config.toml
num_hidden_layers = 12
n_experts = 32
experts_per_token = 2
d_shared_expert = 64
hidden_act = "swiglu"
normalize_top_k = false
balance_bias = false
lr_router = 0.00114
norm = "rmsnorm"
max_seq_len = 512
max_steps = 3354
dataset = "wikipedia_en"
Below are experts of layer 6 (counted from 0) of a mixture-of-experts language model. Rows are named router (the router's row for the expert), gate (a neuron's input weights, with its number), up (a neuron's input weights, with its number) and show model dimensions 0-95. Each number is 128 + 24 x the weight over its row's rms, rounded and kept within 0 to 255.
After each expert's rows: "gets" lists some tokens that make up at least twice as much of what it gets as of all text. This comes from a sample of Wikipedia text that the model never trained on. Tokens count by the router's weight.

# expert 17
router [100 108 154 130  76 134 139 153 148 109 121 130  99 166 146 126 123 117 148  97 144 110 149 145 162  94 109 168 120  97 129 106 168 143 117 166 110 169  90 115 156 116 160 140  82  96 125 121 132 136 146 114 113 119 117 149 111 149 139 177 116 160 120  79 109 123 110 114 157 148 112 116 143 155 110 109 119 164  97 117 105  93 163 145 138 117 140 154 156 117 152 137 162  81  95 115]
gate0 [105 114 109 133  55 112  68 107 138  84  84 128 151 117 146 140 153 166 132 142 162 115 124 118 137 157 102 134 136 171 158  84 145 120 135 115 153 153 123 125 118  91 131 118 165 146 162 108 151 128 101 143 107 151 132 116 121 123 134 145 149 178 123 122 101 110 112  93 134 152 122  93 118 132 143 150 115 158 108 136 124 123 147 133 180 100  80 123 151 170 152 125 129 116 106 140]
up0 [141 128 136 169 133 166  76 125 154  65  89 100 138 111 113 106 158 139  89 162 126 110 121 145 133 134 151 115 119 115 162  90 143 112 172 136 136 148 118 135 145 139 192 131 123 129 158 155 112 128 119 136 130 138 133 153 127 145 205  86 100 157 113 123 153 109 108 143 146 160 131 132  94 121 141 139 107  73 128 134 114 152 157 112 145 119  93 143 106 142 116 139 122 143 120 117]
gate1 [108 119 126  95 136 145  94 154 107 166 119 116 166 163 125 139 174 136 134 132 118 127 114 117 104 157 144 129 127 138 164 144 205 109 113 164 119 135 124 130 112 118  93 158 109 128  98 153 134  97 109 117 162 103  97 133 118 155 125 135 172 182 153 123  83 156 136  77 150 131 135 122  99 147 138 124 137 138 117  70 129 109 134 110 145 100 130 134 134 117 176 133  92 111 126 155]
up1 [139 109 134 147 120 153 120 149  92  98 110 143  95 142 157 140 120 167 123 150 160 139 110 143 156 164 151 123 141 158 153 131 167 156 116 155 122 118 116 151 148  90 115 138 114 117 125 160 148 115 160 149 170 142 106 130 143 140 142 166 141 131  99 150 106 137 151 131 161 118 120 141 114 142 116 134 127  91 103 184  89 106 161  88 128 101 129 101 164 180  87 177  94 157 116 129]
gate2 [100 151 136  99 126  87  89 119 137 140 118 125  82 159 124 166 144 123  82 154 128 132 130 124 118  95 121 142 119 134 136 152 167 111 135  90 136  85 111 132 137 175 137 150  84 141 173 163 119 178 119 134  99  95 132 143 152  93 179 114 145 124 124 141 148 133 129 152 131 116 158  79 123 124 142 157 109 130 108  93 137 140 153 150 149 127 112 155 121 109  70 153  98 119 117 125]
up2 [137  89  78 147 115 184 133 135 157 118 132 109 160  84 141  79 138 125 174 131 131 125 151 138 167 141 156 161 148 140 121 123  90 124 154 139 146 144 179  92 123 144 126 116 155  97  92 126 130  78 146 128 134 132 143 136 118 142  94  96 151 122  96  98 122 109 112 114 110 145  92 166 147 112 145 113 161  95 152 166 151 115 112 137 106 101 113  97 118 153 150 126 114 132 143 104]
gate3 [ 95 158  97 129 117 107 130 150  96 126 152 122 152 187 119 113 132 180 111  92 144 120 125 132 130 133  80 179 117 131 134 123 138 131 153 109  80 148 131 132 100 145 140 136 108 124 124  90 103 143 143 129 168 137 153 125 169 113 130 122 108 154 151 125 114 194 149 110 133 141 105 101  81  87  93 135 153 120 151 161 142 121 162 114 111 114 133 159 125 116 102 140 155 116 125  80]
up3 [101 128 114 150 128 151 135 151 133  99 152 133 118 120 155 121 139 151 106 108  91 124 113 147 167 148 177 116 113  76 106 148 128 147 115 143 143 129 144 130 127 128  72 137  66 116 117 149 138 101 165 162 155 124 155  89 173 105 123 139  97 150 153 146 115 156  98 123 126  95 126  97 101  85 129 163 137 132 142 143  86 107  86 145 128 141 124 107 138 175 138 145 166 112 141 111]
gate4 [120  90 171 118 106 109 106 134 143  80 136 149 130  94 155 123 185 145 124 118  91 109 160 139 153 133 149 117  92  91 134 110 145 169 126 151  90 124 134 123 123 124 120 136 107 103 171 165 123 172  91 122 129 124 164 178 130 129 149 149 171 113 126 102 109 136 130 143 121 168 141 110 128 121 159 115 113 118 125 161 119 148 129  79 116 147 120 146  97 112 161 132 123  82 105 164]
up4 [154 135 155 156  92 139 123 112 168  92 105  97 130 126  99 112 147 134 121 146 133 115 139  93 136 151  76 139 161 132 108 114 167 172 160 155 150 103  95 102 144 129 130 134 121 133 112 152 118 131 123 161 125 175 156 172 125 151 121 121 148 107 130 147 135 101 129 102  98 151  95 155 136 149  76 152 117 160 152 149 170 143  91 130 117 146 132 108 166 178 152 134 105 102 149 118]
gets: " ", "–", "1", "9", "0", "2"

# expert 13
router [106 123 155 142 121 141 148 160 130 109 123 130  98 160 152 103 112 119 137 122 140 130 148 143 159  92 100 133 118 104 137 111 160 175 112 186 103 147 115 113 147 107 148 142  90 103 127 120 143 136 137 104 113 137 108 156 128 162 163 152 117 154 122  91 102  89  98 117 139 125  91 115 159 172 109 101 121 170  82  91 101 102 137 183 160  98 154 144 142 113 147 138 120  96 114 113]
gate2 [124 143 181 110 161 139 116 115 129 116 165 161  47 138 172 144 143 132 125 148 145 128 137 113 156  98 107 136 186 138 157 115 120 151 138 171 150 122 105 140 102 114 151 116 101 128 116 103 145 126 127 126 137 118 112  95 144 138 112 135 147 107 131  98 128 128  95 188 105 119 119 151 118 135  66 157 148 124 123 116  91 111 135 134 176 143 148 158 130 141 152 123 117  84 111 116]
up2 [177 117 152 107 140 107 117  85 106 162 115 158 136 141 130 177 104 164 109 156 133 127 139 129 123  99 120 117  94 130 177 138 139 114 129 150  93 115 140 148 118  89 157 128 131 139 121 129 117 153 166  89  81 106 119 132 169 122 141 146 106 159 136 123  92 181 100 129  67 119 110 124 120 169 125 118 142 103 144 120 104 121 161 158 135 151 139 145 139 121 118 142  97  79 126 156]
gate3 [105 147 150 156  78 109 119  83 121 126 145 195 108 108 132 121 103 114 154 116 102 104 101 117  88 104  98 149  99 110 172  82 137 153 102 138 122 136 167 118 132 119 106 186 117 108 112 113 115 123 120  83 115 117 170 117 132 123 122 111 111 135  82 143  69  71 142 142  92 114  94 112 159 116 123 149 123 110 136 119 118 116 148 127 132 126 131 126 131 143 131 107 148 116 125 142]
up3 [174 140 140 106 141 146 124 142 126 136 130 130 104 115  96 109 125 153 123 102 122  90 128 129  84 122  94 141 181 131 143 124 135 106 129 154 111 159 117 128 106  98 108 146 127 135 159 126 114 152 115 137  87 131 168 167 135 137 103 122 115  81 153  92 189 127 141 121 131 128 135 178 127 159 107  97  95 178 126  90 155 134 140 135 101 113 144 153 129 126 134 133 100 173 189 107]
gate4 [162 106 150 120 107 140 105 115 153 111 151  96  82 125 162 149 154 117  98 114 130 164 119 145 168  79 153  91 117 128 131 143 164 164 110 137  86 124 158 101 146 136 151 115  96 142 141 121 122 140 145 138 109 151 156 173 118 152 104 145 147 114 137 107 170 125 138 112  93 170 119 143 106 139 112 138 142 156 116 151 111 135  82 139 171 140  83 129 124  97 154 113 140  82 106 154]
up4 [161 121 124 132 131  96 143 110 106 155  93 139 200 138 125 127 158 125 159 121 100 118 143 129 114 140 114 176 137 175 112  99 116 103 114  71 173 120 154 164 135 160 127 118  76 148 121 128 150 154 123 139 120 146 157 110 107 126 134  98 121 107 147 147 104  93 117 113 125 124 129 157 124  79 173 124 100 140 139 102 140 134 167  94 130 171 154 116 120 140 110 160 130 157 110 137]
gate5 [124 140 165 105 106  90 121 102 121 179 150 107 143 153 154 130 108 121 146 130 150 169 135  82 146 106  97 100 110 124 142 112 104 136 117 145  85 126 152 129 150 125 103 104 111 162 107 108 143 153 160  86 118 133 117 132 158 138 152 107 117 100 151 141 125 121 160 114 105 124 125 162 121 196 150 121 140 180 112 119 143 129 154 179 124 116 135 140  93 101 149 109 126  85  95  95]
up5 [160  99 146 118 140 167 150 103  96  92 114 139 146 142 135 110 101 127 109 146 120  99 124 158 152 102 124 117 153 132 125 145 167 117 189 177 134 126 153 160 107 161 123 138 149 119  87 150 147 130  98 103 158 159 125 117 103 105 101 154 137 124 109  96 112 148  91 159 130  87  72 121 118 140 100 113 139 102 158 156  97 116 145 126 108 119 139 116 105 116 101 103 172 170 123 115]
gate6 [135 148 160 132 109 113 162 145 146 105 155 112 134 127 151 135 117 122 106 157 157 141 126 144 126 133 134  99 118  64 179 110 109 130  81 142 117 109 126 136 136 159 144 155  96 118  87 176 115 123 126 105  86 109 151  79 125 130 116 142 133 123 113 117  88 117  75  93 147 155 101  94 173 163 128 100  93 163 116 101 141 139 144 133 118 119 161 114 144 120 151 151 126 105 157 153]
up6 [146 140 116 154  90 136 130 124 121 120 121 122 118 133 138 138 105 163 108 155  78 115 144 130 147 167 159 138 112 133 155  74 153 144 115  83 116  99 154 144 112 124 167 129 136 145 101 142 152 123 105 115 111 111 130  79 106 142 115 187 155  99  85 128 116 131 122 135 138 137 173 115 127 136 134  95  96 171 139 118 120 100 142 168 100 120 124  67 129 155 171  89 121 122 157 135]
gets: " (", " |", ",", " \"", ":", " and"

# expert 30
router [110  68 152 142 127 139 132 147 144  88 122 145 124 149 140 100 128 113 132 106 129 125 146 138 147  93 123 154  70 109 107 115 168 146 101 150  86 147 113 113 126  96 161 155 117 118 108 105 155 143 131 110 122 119  96 150 114 160 172 147 105 151 160  89  91  87 106 112 145 154  94 118 126 133 115 127 122 153 112  97 112 114 180 155 134  91 143 149 152 126 170 147 123 118  95  95]
gate2 [151 136 129 146 152 132 138 173 131  84 134 140 153 115 139 131 187 107 138 170 121 113 156 124 109 110 166 116 106 142 121 120 183 102 155 113 124  83 109 105  83 128  98 152 100 116 165  95  94 132 147 154 113 128 101 134 132 111 146 126 109 127 130 100 122 149 102 109 169 156  95 120 173 155 157 132 125 130 102 127 161 119 111 109 161 157 106 133 151  81 104 159 133 144 100 138]
up2 [147 127 126 156 145 131 135 135 119 150 109 104 110 130 131 130 145 133 118 111 129 136  99  99 118 144  76 113 186 119 121 171  86 150 132 141 108 136 125 144 161  95 110 128 105 176 101 105 163 166 129 118 157 161 109 171 132 120 115 121 149 131 181 141 117  89 113 136 156 153 127 159 127 101 117  86 110 132 102 161 122 110 101 128 117 132 129 161 159 144  60  86 114 120 133 162]
gate3 [107 108 161 147 161  98 132  89 122 111 144 132 116 116 132  92 183 117 126 126 108 132 174  99 133 113 161 148 106 103 117  91 155  81 143 160  79 147 158 107 108  93 134 116 106  82 119 145 152 115  80 139 149 138 122 142 152 147 134 130  98 153 136 107 131 141 139 142 125 174 127  91 129 129 117 142 126 158 118  85 113 144 129 150 146 149 144 128 111  88 144 120 169 162 123 172]
up3 [111  95 140 151 116  74 111 110 147 123 152 165 161 141 153 117 154 127  89 127  85 122 150 112 120 147 113 147 113  78  78 121 149  86 140 134  73 105 149 122 154  97 143 114 125 108  97 118 189 150 115 127 148 140 121 113 107 161 105 120 101 109 162 108 133 143 159 145  99 154 187 136 125 103 137 139 139 156 148 126 140 131 117 146 132 140 139 143 127 108 144 154 140 153 175 124]
gate4 [135 109 114  94  98 144  85 143 128  92 129 178 127 107 128 163 160 138 121  83 130  74 145 112 146 100 145 130 117 133  94 107 119 144 145 152 141 103 162 157 105 114 117 112 111  95 108  90 124 144 107 127 124 141  95 109 147 116 116 118 125 102 111 165 161 148  95  88 111 145 105 105 140 133 134  96 129 125 139 100 163 116 167  99 102 116  63 129 152  85 168 127 145 125 117 120]
up4 [ 88 129 121 131 148 129 113 153 139 169 126 160  84 162 155 114 119 140  96 168 127 127 128 100 109 130 131  99 113 116 161 118  94 139 141 105 167  75 160  90 139 142 125 115 147  96 111 147  93 139 133 169 140 114 131 138 149 147 122 160 137 104 153 137 112 120 128  45 156 111 135 121  79 149 128 127 126 122  99 108 109 139 129 126 112 100 116 169 154 125  91 158 113 127  95 159]
gate5 [104  89 131 135 135 127 145 158 111 156 112 139 130 121 148  96 106  93 130 117 132  93 139 134  86  69 146 168 112 124 186 147 106 108 128 135 141 121 114 139 118 122 151 141 162 130 108 105 147 119 145 125 119 112 150 111 147 142 175 150 161 129 175 144  84 141 106 108 127 128 129 151 151 127 170 135 129  79  93 142 158 149 156 141 159 183 129 112 108  99 188 116 138 116 145 124]
up5 [137 163 111 117 104 121  94 117 132 134 125  91 135 178 100 193 124 131 105 121 127 150 123  91 104 119 130 129 137 110 119 124 134 128 149 149 169 110 156 125 155 100 127 121  92  64 137 143  88 112  98 183 108 157  91 154 134 103 109  83  91  85 137 126 124 124 166 147 152 104 126 132 112 116  82 119 158 122 168 128 119 109 133 153  82 144 109 124 127 116 126 142 129 130 116 148]
gate6 [ 99  83 110 151 119 109 132 114 109 112 105 145 107 124 161  93 138 162 156 189 129 147 135 130 109 173 139 137  83 154 141 147 158 106 103 183 129 146 103 105 158 128 152 126 108 134  91 132 136 104 126 102 121 152  94 107 102 131 154  87 143 111 121 131  62 105 128 153 116 159 110 123 127 132 107 124 146 124 101 142 136 154 159 126 155  90 144 119 110 138 102 168 164 144 118 146]
up6 [126 108 144 136 127  93 110 109 121  82 119  94 194 168 123  81 132 166 148 164  81  98 106 132 152 134 154 110 140 160 113 133 126  97 133 204 107 138 127 140  82 135 131 135 133 124 114 113 154 129 128 125 147 161  99 118 113 128 117 139  93  99 134 128 121 106 159 163 159 123 110 122 123 110 138 123 170 146 101 144 126 151 129 107 152 127 129 122 148 121  93 175 147 131 134 175]
gets: " the", " of", " The", " as", "-", "The"

# expert 15
router [114 120 140 125  82 133 145 168 128  98 105 117 102 185 165 104 102 137 149 110 154 111 150 147 159 111 109 166 131 112 123 111 155 161 110 171 109 178 107 122 154 114 173 141  98 121 108 105 143 134 148 110 111 118 121 137 139 151 138 155  99 130 175 108 118 128 111 124 175 144 111 122 155 146 116 104 128 146 104  90 112 116 165 156 135 115 146 142 179 141 143 159 144  95 107  90]
gate0 [ 89 132 165 128  64 125 143 116 138  99 145 101 107 114 151  86  99 123 137 121 125 130 144 147 121 149 137  92 149 128 168 135 137 130 122 142  99 151 125 119 103 152 146  97 157 125 118 150 109 132 125 126 122 110  98 144 111 165 133  76 117  64 143 154 123 144 139 146 171 158 142 147 162 175 107  82 135 145 103 151 162 108  96 113 128 130 111 121 143 135 119 173 162 113  93 103]
up0 [188 108 130 133 140 133  91 133  92 109 114 124  98 111  58 144 110 116 140 180 100 125 137 129  97 138 150 136  83 143 112 172 136 151 133 106 100 149 124 131 130 124 150  78 158 126 109 122 112 133 109 100 134 174 145 161 112  90 142 138 103 140 106 150 128 114 116 108 164 134 119 103 111 113 120 129 123 125  85 115 160 150 115 129  98 158 120 110 150 125 165 162 106 142 122 180]
gate1 [129 128 186 159 160 106  90  92 136 128 148 127 174 118 174 106 110 157 136 127 111 118 138 163 141 107 116 126 160 165 126  90 106 136 144 159 130 111 136 109  96 142 126 153 135 108 116 147 139 106 118 100 162 178 112 120 132 120 145 149  94 103 131 134 127 166 142 100 137 145 120 100 106 160 113 125 136 138 146 171 190 139 159 118 105 122 128 117 127 146  91 160 105 139 130  68]
up1 [152 149  75 106 153 176  99 165  92 105 167 170 105  75  93 142 128  84  86 123 147 173  77 165 100 108 119 106 117  89 123 140 128 110 118 139  97 104 115 160 120 131 125 168 159 114 130 147 117 132 145 100 155 133 157 129 122 124 148 145 158 132 138 139 115 120  92 143 134  86 120 106 149 109 138 130 148 146 102 117  99 143 143 151 105 114 156 106 137 116 116 117 121 117 136 108]
gate2 [113 123 100 164 146 127 130 127 133 157 100 173 102 105 125 110 123 146  95 113 121 121 145 128 137 122 120 115 145 137 113 158 104 136  98 137 124 174 143 127 104 128 171 156 143 156  99  99 150  96 123 148 144 155 101  69 155 106 101 155 111 144 124 113 127 137 104 108 127 165 120 147 151  98 120 167 137 138 105 113 160 103 167 107 103 135  92 154 164 103 149 131  91  64  87 111]
up2 [ 90 154 131 140 138 118 161 140 128 113 171 116 121  94 151 164 115 139  83 147 101 148 134 178 112 125 119 164 139 167  97 141 150 140 123 118 159 118 105 131 150 138 113 117 127 136 142  95 139 142  79 184 127 130  95  98 153 133 133 120 165 152 106 146  95 133 100  95 133 132 150 170 122 148 127 158 128 124  71 129  99 119 108  65  99 136 148 126 144 123 122 117 138 112 176 135]
gate3 [ 98 143 114 114 102  99 118 155 161  83 137 149 144 135 151 100  91 128 148 117 148 145 101 126 126 144 109 104 191 130 157 119 157 151 152 151 138 163 118 118 131 139  92 125 117  99 106  99 171 157 132 136 114 151 152 159 148 145 128 121 107 121 154 132 146 107 138  89 182 143 131 157 128 142 111  75 165 159  88 134 162 120 137 112 169 153  97 119 153 152 154 113 111 102 126 111]
up3 [ 99 159 126 168 118 102 162 103 154 142 132 153 145  84 114 159  99 136 121 125 137 114  97  69 149 157 135 107  90  95 126 130 141 148 114 148 115 101 111 133 144 161 120 140  96 163 121 147 117 148 159 131 117 177 101 115 111  91 118 171 154 127  99 114  76 121 108 147 111 140 124 155 100 109 101 115 132 144 125 135 136 116  86 146 116  88 156 155 106 130  92 134 124 134 179 144]
gate4 [122 159 129  94 121 126 145 154 151 114 129 140 145 176 142  98 133 170 154 102  82 125 126 122  88 123 118 128 172  93 135 133 112 136  91 119  99 138 150 134 136 152 151 172 136 156 114 135 122 145 142 130  96 128 133 190 126 105 107 168 151 151 139 133 118 141  93 144 105 143 104 159 103 123 121 100  81 131  91 146 128 150 134 152  89 140 132  90 165 140 174 122 105 103 125  83]
up4 [120 143 124 100 133 124 144 112 130 106 124  93 110 137  83 121 103 152 136 123 154 122 114 171  75 145 143 162 136 106 140 122 117 141  83 119  86 155 111 118 128 139 126 154 110 149 126 101  67  91 142 108 107 163 134 139 146  76  95 164 114 170 120 191 173 153 123 109 116 107 126  97 130 135 140  89 119 116  97 110 130 124 153 154 118 140 113 118 126 125 167 104 145  89 118 118]
gets: " ", " (", "1", "9", "2", " September"

# expert 7
router [103 110 159 125 106 138 144 164 129 101 116 138 125 164 160  88 111  92 140 107 140 131 150 158 122  91  99 140  89 110 114 103 163 137  89 156 103 128 121 123 149 129 131 138  99 100 125 123 143 156 159  96 118 114 110 143 140 136 186 161 100 166 130  91 111 108  86 117 155 136 112  94 141 155 109 109 128 176 107 138 117  99 137 163 143  93 149 162 128 111 131 163 134  86 104 106]
gate2 [136 149 127 135 111 152 139 147 133 155 159  81 104 148 122 121 105 132 107 112 128 112 109 122  99  62  84 196  91 117 130 129 134 116 132 120 111  91 154  90 160 127  99 130 149 128 137 150  93  84 108 119 112 164 127 142 149 125 175  98 105 131 135 137  81 118 119 160 136 165 118  92 118 141 102 122 158 150 131 166 150 126 122 147 158 145 110 109 111 110 151 127 129 125  76 117]
up2 [ 97 126 149 111 117  73 128  95 105 112 116 127 147 145 154 133 159 131 118 107 109 140 141 144 157 137 120 180  87 113 110 139 139 122  99 135 132 103 135  98 153 157 123 161 138 113 125 157 105 115 172  98 132 134 100 104 106 127 151 171  85 116 143  75  94 145 150 125  84  86 127 105 114 172 113 154 134 161 175 161 131 140 145 148  84 148 138 110 163 146 139 119 142 119 128 129]
gate3 [153 119  97 143 164 141 142 175 155  98 100 117 118 132 123  87 151 139 146 126 127 113 122 149  93 160 123 140 136 146 122 109 122 153 148 159 109 137 123 147 137 140 103 144 137  87 125 116 103 130 107  91 111 118 123  94 107 171 122 109 131 139  94 172 125  64 112 130 135 138 105 104 159 155  83 139 105 181 168 166  94  94 103 150 127  84 115 156 130 128  90 133 124 143 126 145]
up3 [139  97 162 109 145 120  79 146 166  95 113 132 130 142 130 116 168 137 101 137 112 134 154  89  98 108 151 117 108 150  95 122 138 127 112 126 123 129 161 170 151 120  94 130 128 139 106  99 122  98 147 138 140  85 109 103 159 137 101 110 124 129 107  87 129 103  89 146 132 144 104 128 152 141  96 149 125 126 119 115 167 140 118 118  81 146 171 166  73  74 118  94 119 156 129 159]
gate4 [112 123 112 163 116 136 107 133  94 127  76 133 152 181 123 129  89 111 137 156 136 124 101 137  95 109 145 146 126 113 137 141 133 132 116 110 113 148 122 117 140 134  69  76  90  98 135 163 118 122 157 132 111 154  99 183 151 114 108 174 112  72 140  94  74 138 126 117 170 106 142 149 132 115 158 132 137 144 138 154 126 108 159 144 137 143 126 116  92 106 118 131 113  89 122 154]
up4 [ 85 123 103  95 125 119 148 115 149 140 153 135 153 159 145 195 166  98  92 133 150 168 161 140 160 133 113 125  92 119 113 135 136  94 150 152 135  85 134  94 118  71 108  84 141 125 171 111 154 151 139 156 110 135 108 113 134 135 154  89 124 133 111 116 144 156 151 140  90 121 117 130 141 143 117 115 124 116 121 130 165  98 114 107 178 135 142 119 139 171 131 104 118  86 133 132]
gate5 [135 141  99 110 139 129  91 170 145 127 171 102 115 148 153 139  69 129 142  84 111 140 148 124 106 145 121 117 142  99 119 135 105 144  61 170 159 131 102  90 110 160 115 125 130 149 138 129 129 141 109 143  96 132 110 130 126 167 171 186 117 113 108 124  86 104 101 173  75 122 135 112 139 157 122 132 136 119 127 156 163 132 147 144 145 137 126 114 124 148 109 149  93 130 103 103]
up5 [113  79 122 114 132 172 149 116 136 122 111 128 130 100 106 142 171 122 106 175 143 132 120 175 127 139 178 129 142 184 125 140 154  91 140  82 128 151 119 111 125  79 130 118 126 133  95 112 110 112 152 129 120 118 121 160 131 104 100 106 140 110 134  86 153 120 175 111 164 125 115 149 131 114 140 157 182  96 122 140 113 156 123 150 110 130  96 148 144 107 162 117 159  88 161 135]
gate6 [ 81 126 171 126  89 134 122 130 131  99 171 145 117 133 144 120 107 123  98 101 176 166 140 174 121 120 138 120 106 170 106 154 157 149 113 126 126 145 141  95 152 144 109 135 130 125 153 129 149 151 138 145  93 118 161 140 117 135 153 101 128 149 156 108 125  94 107  98 123 120 143 113 109 115 123 156  96 170 118 116 153 139 108 160 115 178 176  89  68 112 121 141  87 143 132 117]
up6 [ 90 125  97  80 116 118 127 118 145 114 139 111 107 111 171 126 120 109 147 104 146 173 130 147 126  96 173 120  89 193 127 127 141 111 103 141 114 109 145 101 135 151 107 134 126 111 148 144  94 135 172 119  86 154 112 161 125 134 152  70 115 106 155 137 142 116 118 130 101 124  98 118 136 129 157 150 125 144 137 138 106  94  99 162 120 133 197 113  87 109 138 112 108 107 145 145]
gets: " |", ")", ",", "\"", ";", " by"

# expert 18
router [109 113 142 131  84 145 155 152 141 103 120 124 106 138 148 115 129 112 150  81 135  99 140 162 156  95  94 136 115 113 108 104 149 131  89 131 107 142 100  97 150 129 156 139 109 111 114  98 157 124 166  95 103 131  96 152 113 144 148 152 119 137 128  95 112 116 113 102 149 157  84 100 151 170  88 105 127 163  85 109 105  78 136 153 136 118 147 159 144 103 144 163 151  94  97 112]
gate2 [ 89 151 103  96 130 155 134 143 144 124 169 159 104 146 158 150 154 152 148 154 112 102 162 123  99  94 132 117 128  89 143  89 117 168 127 117 128 106 101  91 134 120 143 119  85 127  99 127 128  75 143  92 151 116 109 113 134 163 114 110 126 120 139 100 136 133 151  99 118  89 115 121 128 113  81 136 100 163 112  73 153 139 100 100  91 159 105 107 146 136  99 141 115 161 110 115]
up2 [107 111 100  88  73 136 145 137  82 158 106 133 167 129 140 140 123 113 147 160 137 143 125 128 118  65 166 160 103 147 141 129 122 168 142  66 138 120 155 140 154 155 138 153 127 144 173 117 155 117 101 114 146 139 138 104 161 115 112 127 129 134 112 130 135 128 132 182 147 133 103 133 121 124 133  58 157 165 127 116 123 124 126 100 120 145 118 106 145  86  98 147 135 142 112 159]
gate3 [184 122 141 114 117 125 143 135 136 109  88 105 122 117 143 142 105 150 121 113 114 116 163 149 129 132  88 142 151 137 125  84 106 134  95 116 136 136 158  89 121 126 174 170 117  93 148  88 148  92 112 129  94 171 105 136  86 148 140 142 145 125 109 101 143 130 120 139 103 126 107 119  97 177 115 135 152 177 112 104 102 112 112 130 115 169 119 147 138 189 140 161 128 121  92 158]
up3 [147 153 136 119 106 173  98 123 114 114 147 101 117 111 133  83 107 145 115 142 134 139 129 129 167 111 132 129  89 146 132 120 129  93 129 102 155 161  68 109 117 112 177  98 119 137 148 143 114 173 101 115 169 107 139 142 153  87 132 159  88 139 107 194 127 134 170 139 114 134 128  85 141 113 114 123 146 122  92 142 111 128 137 125 109  99 170  89 131 128 127 143 139 165 159 149]
gate4 [147 119 129 133 160 109 158 137 150  95 131 137 112 154 135 182 130 128 110 140 147 108  88 163 130  68 107 154 141 134 154 107 145 117 127 146 183 134 132  73 127  94 172 127 156 138 129  95 151 120 104 116 183 149 131  88 136 107 134 105 139 143 112 120 143 115 139  97 155 158 124 127 147 120 123 132 127 145 147 104 123 121 124 118 101 135 135 186  73 153 124 175 128 101 138 154]
up4 [ 95 107 129 125 124 115 138 143 145 108 133 138 118 160 142 143 117 118 109 120 158 150 155 107 101 120 132 109 128  95 110 120  85 107 154 112 134 127  64 112 145 129 126 108  94 141 140 125 107 154 104 128 155 166 128  63 163 114 131 147 144  99  75 167  74 142  97 114 168 130 166  79 106 111 150 107 138 124 104  97 145 144 149 140 113 121 165 148 164 110 105 119 143  94 140 120]
gate5 [113 146 120 158 154 132  99 141 165 118 149 110 122 120 144 164 162 144 129 141  90 127 124 160 162  99 110 122 153 121 104 123 182 140 113  97 147 139 100 129 136 145 118 157 128 116 106 103 158 122 161 102 132 160 114 148 106 129 117 136  85 137 118  82 152 102 135 144 137 157 125  83 131 159 136 182  94 130 124 104 155  73 143 108 126 145 138 127 107 144 143 112 148 135 145  49]
up5 [150 135 115 130  78 121 144 125 106 131 170  92 124 117 149 119 146 205 142 145 123 158  99 128  74 143 108 148 133 110 126 117 133 112 140 118 129 146  97 133 124 109 156 112 123 134 130  68 131 114 117 150 166 153 146 112 129 102 169 162 168 135 110  79 120 155 110 160 139 160 125 105 134 100 109 166 116 125  70 143 152 134 143 177 123 122 133 123  99 149 164 120 127 137 133 123]
gate6 [135 100 110 156 121 110 148 168 154 164 111 109 120  88 157 120 146 122 122  89 132 166 138 123 133 138  78 139 131 147 158  90 103 174 123 168 143 136 134 152 114 153 156 120 160 143 128 138 143 134 159  89 137 145  86 134  99 143 152 116 128 126 157  69 130 135 117 130 156 150 105 122 120 103  72 110 143 117 110 119 117 133 138 146 117 139 128 213  99 143 144 159 133 125 131 136]
up6 [131 151 121 139 154 152 107 127  81 147 174 142 145 132 141 133 164 136 134 118 107 133 150  87 127  83 130 111 131 115 111 102 143 133 114 119 139  94 118 113 128 105  91 160 133 123 113 118 133 158 155 106 108 100 128 153 162 161 145 149 177 100 155 102 111 181 145 112 181 146 167 114 160 150 132 149 135 113 107 176 113 122 127  76 111 114 119 121 132 106 150  70 113 102 102 120]
gets: "s", "ers", "es", ",", "ies", "ations"